Weights of a small mixture-of-experts language model, trained from scratch on English Wikipedia.
Size: width 192, 71.3M parameters.
Experts: 256 experts in each of 7 layers, 64 ReGLU neurons an expert, a sigmoid router.
Training: a variant of Adam for the experts, 505M tokens, 4221 steps.
Below are experts of layer 3 (counted from 0) of a mixture-of-experts language model. Rows are named router (the router's row for the expert), gate (a neuron's input weights, with its number), up (a neuron's input weights, with its number) and show model dimensions 0-191. Each number is 128 + 32 x the weight over its row's rms, rounded and kept within 0 to 255. Numbers have three digits each.
After each expert's rows: a language model's description of what the expert responds to. This comes from a sample of Wikipedia text that the model never trained on.

# expert 51
router:121105090159100134109207077139204153053151168095131143165184097114125141190148120156085109148118182089123155201139117078110066141121136090073072158128109155101178113148130106111154119151121168153133131104104121127071161111123098097176113120126104138107114096116117179097061116149143168131067119174180151166129122128096105090191130088142151103128161130175121097136147127128070076145115128200074183129107131125124140061188105131139130112141100157076125117146166113168136160165125156124153144083131188119078171149184166121178111144099091178104087122133128138131166102156084123153
gate0:145130106121140146120170150115145144089142114119182138159085125155101179155116100157121105211113174128141118129181209148120080021171141148111119168136101147096138092160048107114145118105109147135096140165118122139111123163113126086139104144134171129104089099085113121158185155120163140159077103143152143123132169170035203093157086090136198183115156112140138104099090105121095101114091100127096130139124076153169150085215136074148171119146152157127133116156090096171185133143152168104101119139124125157110147145132119158138169086157118082170151088139126139030136132118125122168
up0:108124139140107105125137148123121122094129129124091139127129146162138124091131138094113177073122112108158169138067093139129167130114149115155143145096125099173027066141080144132069126086093147127178164122109151111106147090134130145100096138101097125148169129121115110144117097122118125111239118111102110103104102099189078148172145141110122140111135156112123113152124135114161133134155076094171070115137160107078096234110134144072120131140101125082183145181129136088171082161086117129119128129122172129120210126203107075106024179100128141102057153116134115162090151149086121199
Abbreviation and word-final periods. Final period of i.e. and e.g., plus sentence-ending periods and word-final pieces like inhabitant-s.

# expert 35
router:101065107150083083098202086148207146057139171115161169150146085144110103164165130129081093149089155082129156175166140111111081117162162083070102162114150171090152098110125152116178102147139172162120143100106150122094181092101095107153127119125115163082110094071093175119105103147168191122077138146142148160123158143126118089180104076162172116138171096151145090108156127111093067112087097175114175148134174164123104072191118124104152123146112143081134089149131130144108146187127176146142098076162170124079181100184160077147124141131078151143126151141136147138142129166116107131
gate1:101083140132128130133157122110139115100098168125128188120151086137101133169217127117120105116110183066165179180150148117121079151127152092103093143135134141085145082125136112169191114178115153141084112126112117128103145084111124110135155139154130139227091097128099176093126125116147155124103131158173166157130121116101117105187103105138255216145255097151117090121121158133122067133142102112112146130139121134101191093144111130132165098132133114098113105178129163108136132177120140211113121114165153145108146116172157130153116125160081140144119155119113128124104144120059188131
up1:138128088165075143138095135127064158115112181118158079146171115151115107167083106099150147158174123139089221157111139112132105135167104124025099126152122120183110121115167154132107126099156125135098158114084189123156127143114162089112109142151213143091177100115096093107136124123123135076124109066138134105098125165191151132179107111091146194177124097115106072092180135156143147165076094089188108118139095061158159147134124127140131166146127076030105166114092156135118137118113134120141094137096086137119144128180060089151156109160129146165148113119158048100121131159117117162
Scattered function and suffix tokens. Mixed tokens: prepositions like of, by, due, word endings like -red, -t, -er, possessive apostrophe, prime marks.

# expert 54
router:139074120115071089102169066146182119097141134126141151115154116095142138158146122119138087129127152106155183147136132094140128148155124094070106181106149156134140105115108145107177110117135196139125130136112157099130204090094156146164093145109088150059132073098095133089165095105183223100122132122134161197129131193169108095148119094182099094142145091149120106129113156092138006129158116120115141170158143126127092071155121135121175103156149091110118071194147134134129157193117129146098075104211140123129191115132127085185086155155095127137114181132103117127121103119119115088
gate8:168112085081074130151134079108103118107180134119168162130116126085070140123132116138167125154118124106198118116149110120117128091129146103102153153087162175120113136171167112156122158113151117086090122119101142109052185150108115021240158078103172189161087122112109135096133124131150148158136174138165146146150123162129130122109102120142113137118123115093164136119126084077110080123134104124085126137127140127126116101159149111144122176105151095062117173065154062146120118147152131127119101115211190049149136125158121073073112145176090100095119171090145145148148076114203154080
up8:123119097166172105156087138134129107148100131114038160133114120175127165118162112125084101113174071156090102104122129159038101188105124143140107170154115136109090092163089123140102103148093112184177124118143112148113130046126104101203125140162092122122121058129159144137115097138155162155202120096151158175093107120160144135168156173114167095199161189188106126116147140155126175129129138146101129158137109174085129073058095156197151094156117100166096103225108121158080135078135139173117094120113068125126155113103133179120128157134139152124121107153097140140110148131122169174
Infobox field colons. Colons after infobox field names such as Born, Duration, See and Reference no., and pipes or dates starting table rows.

# expert 33
router:095068106157087089092202093148203152057113174106166172149145093138115114175163141129078087154091163082126149175164136096125079136156158084070106169117139167089154094127119143121191100150129166162117147109125147110100184091104095097151117105121119158086086089069099173113101128161168184138087113141131143169123161146142135101177108074173172116154165089143147095102159120107096070111110097175120168157115178157114114076187113110115159111152110151085122093153135120142114151184134175141159096072165169113081179107179152079143127144137078159136116147143124153138143131170104119136
gate1:111136113161078082141158117164173174043112116123180134140140057122113059108188101180105104171119123093085175197132126116077124114132108101140096184134149136051107048105161105123133092110141137118099114162131108156125120104153145111133126147118164170062062084140160173110111120198143235093090158143126124112170132130147125144145117134158126138160153165170073127131141126112138089108108065151131179119161133233145151098141129117120119108138096110153129154126198156160105171137146162171124068120149131106117158128184142152120165106110140158095164122130136110127170147082145147141
up1:146196132145174100181088128145135131095134104052125108139145080066098139132220063127163146128134113099119132165126149197098137123109128104091112124126152151076188078140161176178143172094117134122117095168138123145131140116128117117118191160106150143112132196134134157130156125144116146114076140089105189168145147166100141179106115098100091138159200147101081150129127109130101126113059055135083095137101118182158090126142134158094143136133114145116152117079163190148144134090108155173151097164120165176031146178138165186177153116175133101139137168096134130112147178095098155106
"And" and "as well as". The conjunction "and", especially "as" in "as well as", plus scattered name starts and word pieces, e.g. McC, collabor.

# expert 56
router:143079099162101112084184137124138098075131160126093191120179119082125097152139099122076109133100156091126153143160173075144121146179195133075139131121159189077118149170115158143146133138163163189137092124154166100092148080106104117122089147116113168115090091086083225137128127170136202066098139130163124132075118189161143091140085103169126105128166070143162101084128167146121025135132128173153147133070140114120050100165127116125141120156136154104156130178141097118135114181135145148140117064173166097096197092161120109131104149117100144121141126110132120115115144135085136146
gate8:000109108148133117128020139132139147130127131158115158163255156091158075095168109111105122132109089146134100192147146095154122112121167136132138125165166132149115157139184099137227145133123088170101129137117099115078113148120113134103165155089152123132111084116126149152139133111139166129122166134063123139118155148112134135109112146123153126088161150142157152095111137152148128107120120099113134109102152111111081135136157207119117085123124186134176159160125101116097131206132213200175125110170139063112148093144140096103141065151128143125152100136095093128129153164087146158
up8:149157137133098101107130129165140124111102120119116077179118118145136150133123141162156135145074123113133170120120118138131107085129133078033074157116107164174077217117128129108197139127183125097166108135133153162185214244098160110146074089124106125121177177131196096126085167189171102124124086159156129151126126145131087187123147121156129154123096161146125096158150075081143155109129158159086145118171138072126137118115128139184087159155112118078124073070163116162136129103107071088143121120090113131105123137137155179102135128133096119162082158094156176154113083113146086089
Credit-label colons. Colons after film and TV credit labels like Created by:, Written by:, Location:, plus commas after dates and by or with before names.

# expert 24
router:106069108181123069105189078130180130049151166120143171121153107128123105149169120130112100158092147096170126185178140117087062128128133104062074172137108124094133106109115154120148083133136147151118172098105151118108198121098102121165102144123113145096098100071106186129095140154155204122091133158136113140103150129138136079189119091171164112153151113145121071124136127104078069083146067136138172176119181120120071092183139127113165174186091106092145096138148113122131163170124178148154077077135158112083187068179155080150153127140096163143129138133133166121139135167133121122
gate1:076153143141160090139168102090117122124150138148138150141094157197130048124166127143118043159176154143145139158155098018103132107133143150137097127131055109163115096162109129079155103185110191128135142141122050106138129187141055129185086103104118113136121081050104183127151152152145200150129100156103145149131087148183121069186087091132138111145129110103160127135124123148093112093136193137126204154097152147161111079115123119170142138151123141157130152095153126177181162129134100102156138081168144153149161111137168093138121106123095119139140127144087159091120148129164124065
up1:084128129185109111151089163138119105126077139065145127129108128138123170100085118106141088087160134138165124202152128121147140116205184194180146120058150171114113151132139080151138134188125129143087116068118114133148165152097192092133126191111231109123064134159158119152105171119114143139165106147132142142089115134125115093059184151104136133047124182091150130142099062139133133107143119161151112201222128155116144135127078154115088132098156135114154141146077109148129138151120129156142069140108100151153130107106136147068180193123162110112068113102159122142131156140147101120
Numbers and word endings. Numbers in coordinates, ages and results tables such as 18 and 79, plus word endings like the -ting of dating and the s of sits.

# expert 22
router:122116102108140131144179096141158121054118136122110144132150098147137126117193098167132090162101167070118108197204133147128080121133138081059085098151145158098166115089138166136170104133148151168127091134143102099139176112080080109135139133138112144079084090029097161073123147137167170113081131154142163194110152187116103097149098098167179103125190109141094116123143112080139079150167111175133196127137142131113069098171120142130160114145114174095151149096138144132127099191147159168156085054168157103063182124165153124161121155113126146155120120159151155082148136131104080123
gate0:119102132128152130097137080138131110087148156178104108102081090094092060111141160139130142176105133134101121113183151090102112127175132135097167117162071152179109127148118155162094107125178063170096080071125089135127149128100085136101103084145204108097121071052193199109112134153098172120126108094078150101125169130198171120107129121157138112195174128154091111145177106141111055140076084155095183173179170127123113149124174155149111120168104160127135160091108147123182151156140106147114154084146109131068157129145052156102178126107103179121130105126125136110072112115106145120
up0:088093142149149118132118138255136132113126241109145136153157154113085143133124104128101136091123113149115133139133133126164073101143117125143128163114156104117238141148122120119146098136118162130138140102116171138137103143061143149153154126099048124153142139186115092130140098129128115175108000162118157139142110082113110145141117162059134147098131106075106088138107158118135155096133127104146114073100106106117179087137103127124126080126185154084149112153148127107070114081095193048136148150117144132145136139100148133185157171186135067131155151144142063120132103135129136115
Line breaks after headings. Line breaks after titles, captions and dates that start a new paragraph, plus adjectives after the, such as main, original, former.

# expert 9
router:111084128141113138081212145125165138066118176122147179160147077111088191163154127109116134178084171083149163182174156148099108144129077063081105136109103167117132076114118139125176158153154166178120138143168167094086161078109119130211139102155102137066142095070105183101103142160159129091074084114114138147086140116142091123140098072149116069094159085126152099139114137130091119137119078163094121126117155149096145104190123130094144107168094108058124119159111123129100190165133163136161124114149216156096178137189159110091089144097105136147132137124146122111137141159096098116
gate0:113202119072115126148166092131160098090128132053138098143194149204113098162107182138119124090101176098103089138117134142099088175142152080134137139164153161083161092141163131135089110139087137114145125128111128176094246099113146119147129104108107098173154152106090088128160118112117131158058149123128196125122109097138168127134080117107141135116119105146127139108083147114147136204122078109134109137128135143174110087155079110129130166085162173159188138137145110132128139176155106161130169102119217172121148109146135131237116102092135209124079073149149107137103136099131121097
up0:129145079123163202132117130127090117109106213093140166101227138093141180127129140098142123121177058143135113117128148075151104176144142148028171126142132136149130131179133106137110115094170149142106112142091143121123127166119121180164122084136115090097118076127148122125139124138167112113158112098089134131121176144141084181112139127152114139160129120145149107094179112151147130139125146145150120105162101153053158113070079138140115076133086079159106255152149102130051179077148099109140149206125101184188113130166146088106103140105124133107171137115111093152110086121118099087
"Of" and -ing links. The word "of" after nouns like usage, some, supporters, plus gerunds and verbs such as using, making, ensuring, allow.

# expert 47
router:139095173192091111142229067081115134051118170117096143095159101171123155138137134145143092138099106106125169114147128116131096107134148051064103148108145158088141102114139155129156174166147176153148117126149157060133179165098122121149119104157108131088112074046132172135132110134189198101103110135143149183111144150149094059173079127165161072122185101105103093142124156105116083083155121133112165131114152172089114113185101169100157131139167139091133094112168138116115158134126183094144127090208185110095195144182109137159126156129134164142127123149134121105133116151102106131
gate0:089117136123099149161144117193146112135143148146075121127153126163110149124122079094075144174199084125060112106153120128111157175092148127056178118144101144121162126114097123121087124174087162085110106189109143175121140075122142104120121099176158083133132048091102144143102151076101144143081112132160122149140080094151180157117082122157152150148149103151134095042147145124125159164136164114151200156088111084151182129174164172101150164113139121149132135110137136131107158106144155137116152072148111165170065083135200087145071069101086128096064075162150105103104107072156134112
up0:142146119124130119105133131129109182102228126144132065139129120099133110104129104098177146197167075096167138194112142179140106109105144083155072142089156086142162121126186110080190078154140140062095111129127170099062130105105168125109137133106102139121169167136158068073193169140159149116120141139179117190139112116127119132134131158102052195149108137115138163114118180158119098131130112142130159165127111098119150096183091143122121140149161148123160116101160127127116099146131135152213152129153128138119146138130082180154087132147183114033161186139150112097094157115198174094
Locative prepositions. Prepositions linking places or institutions, mostly of and in (townships of, area of, at University), plus colons after infobox labels like Country.

# expert 27
router:111113093125093143102191093130162169057130161135164135134143088107147095193159122141095076144100153055098114159141134117108133125163142094064118117110147146118116101143158152118153077153165141142103112089123132086107148102099123123170142083180144124087096090064071156126100130150141203131084144191110152161157159157134146109145092092145178069143164076126116082149182120107080051115133092169116193155120130158130085110185144122135117100124098109104159079109145147163131184146100120086183109056146149107055173097187161090134130131172106183148139117124144164121117117141067100125
gate0:077128144112115125103127118143148183100101168141126088115091139106119094157172164146072115113106110119146190130180183144131162130173120095135124129125106130145099122117095137101110096177108107094110105109123095088110140092123117133160107113104136171131169125053090162170191120167130200135018141181131103139189095152134125147057160150135200079159172082152157102092118102132164105090137118123158151110101157098173124121172165135085159093118145116109104034080124142151116132148117084136150130041136096059079109108131166152097083106208099122106081127157135130131150116135074126128
up0:112097130122081096142177193108124165079091108128126101187107126132135122157167158160128107137136105089119160120138134129148131163160123117109123147141142154134204108161125116085178140152126084103101132115117129051158105113161108058113143145148171128105132145106095129127158102143182176145151103137136143143108135185209181175140133149149105130181103109139134099137129071148139131185151132149108139140166138098105125167132159168039121106161192130128027056107131159056159093092159112158141132084139137063140126091132155163110059133194120144110183113125115106177192106184107121187
Abbreviation dots and codes. Periods inside abbreviations like U.S., digits within ID codes such as ENSMUSG000, and separators in infobox and asteroid tables.

# expert 2
router:097093092165072079114177130143195157060116157101141183138138085150094118127158096104088121161080178086114168199149141133133108161132179099092110176131136188080132115113099145098171124114144153163133123077123173125088156093141116124157127117128120168063154087088097179138084115129175179128117147134153135137094122154149104104181090083167162120147165133151135068104187133107128076109099110164104144139132161145132089074183133109117142146114125116085155070156097121177109167164098159162166122083151177109101172108193155111141140140160056152168097137162151166090159166179161123160
gate7:077106115109106104096176114149128170061156136104180168100145082126158106121222138105117132161149150125150119139125202107129093121137142123084088129140119163077146104146095125122116154099126078171105159154104139133112155146100124074128191151104146178095149084095124175189141186128137162116113152113124133138082191157073131086144086121127175074181174098180143108120142096123095025138113094182142138103177129125166086094200147122133098127161127115116162130137181107137146114127177141153126110099135187128126154119179132125121028186126103142095120142126123130138157168213135124153
up7:151137091137160124137115113138124086153116141095042034174131129135098180128115126114083123073147093143093156139136142109156110122117090171133061107120129118132106145118145168110063117165158144104203064111162097110169134088106092155154028120123095137126160137136120087139143092105124156158139108215153066165147103146125085151111136126148136106120118127113094174131104157113122096150133160111139121130100137189102127112111111103098180135138097088218093057074112119093143133175091124110135099134163140133211133146124096125144151089105169111118084113176123131128061102072042112104
Mid-word name pieces. Inner pieces of words and proper names, often team or place names, such as Tran-mer-e, ap-art-ment, man-age, grandfa-ther.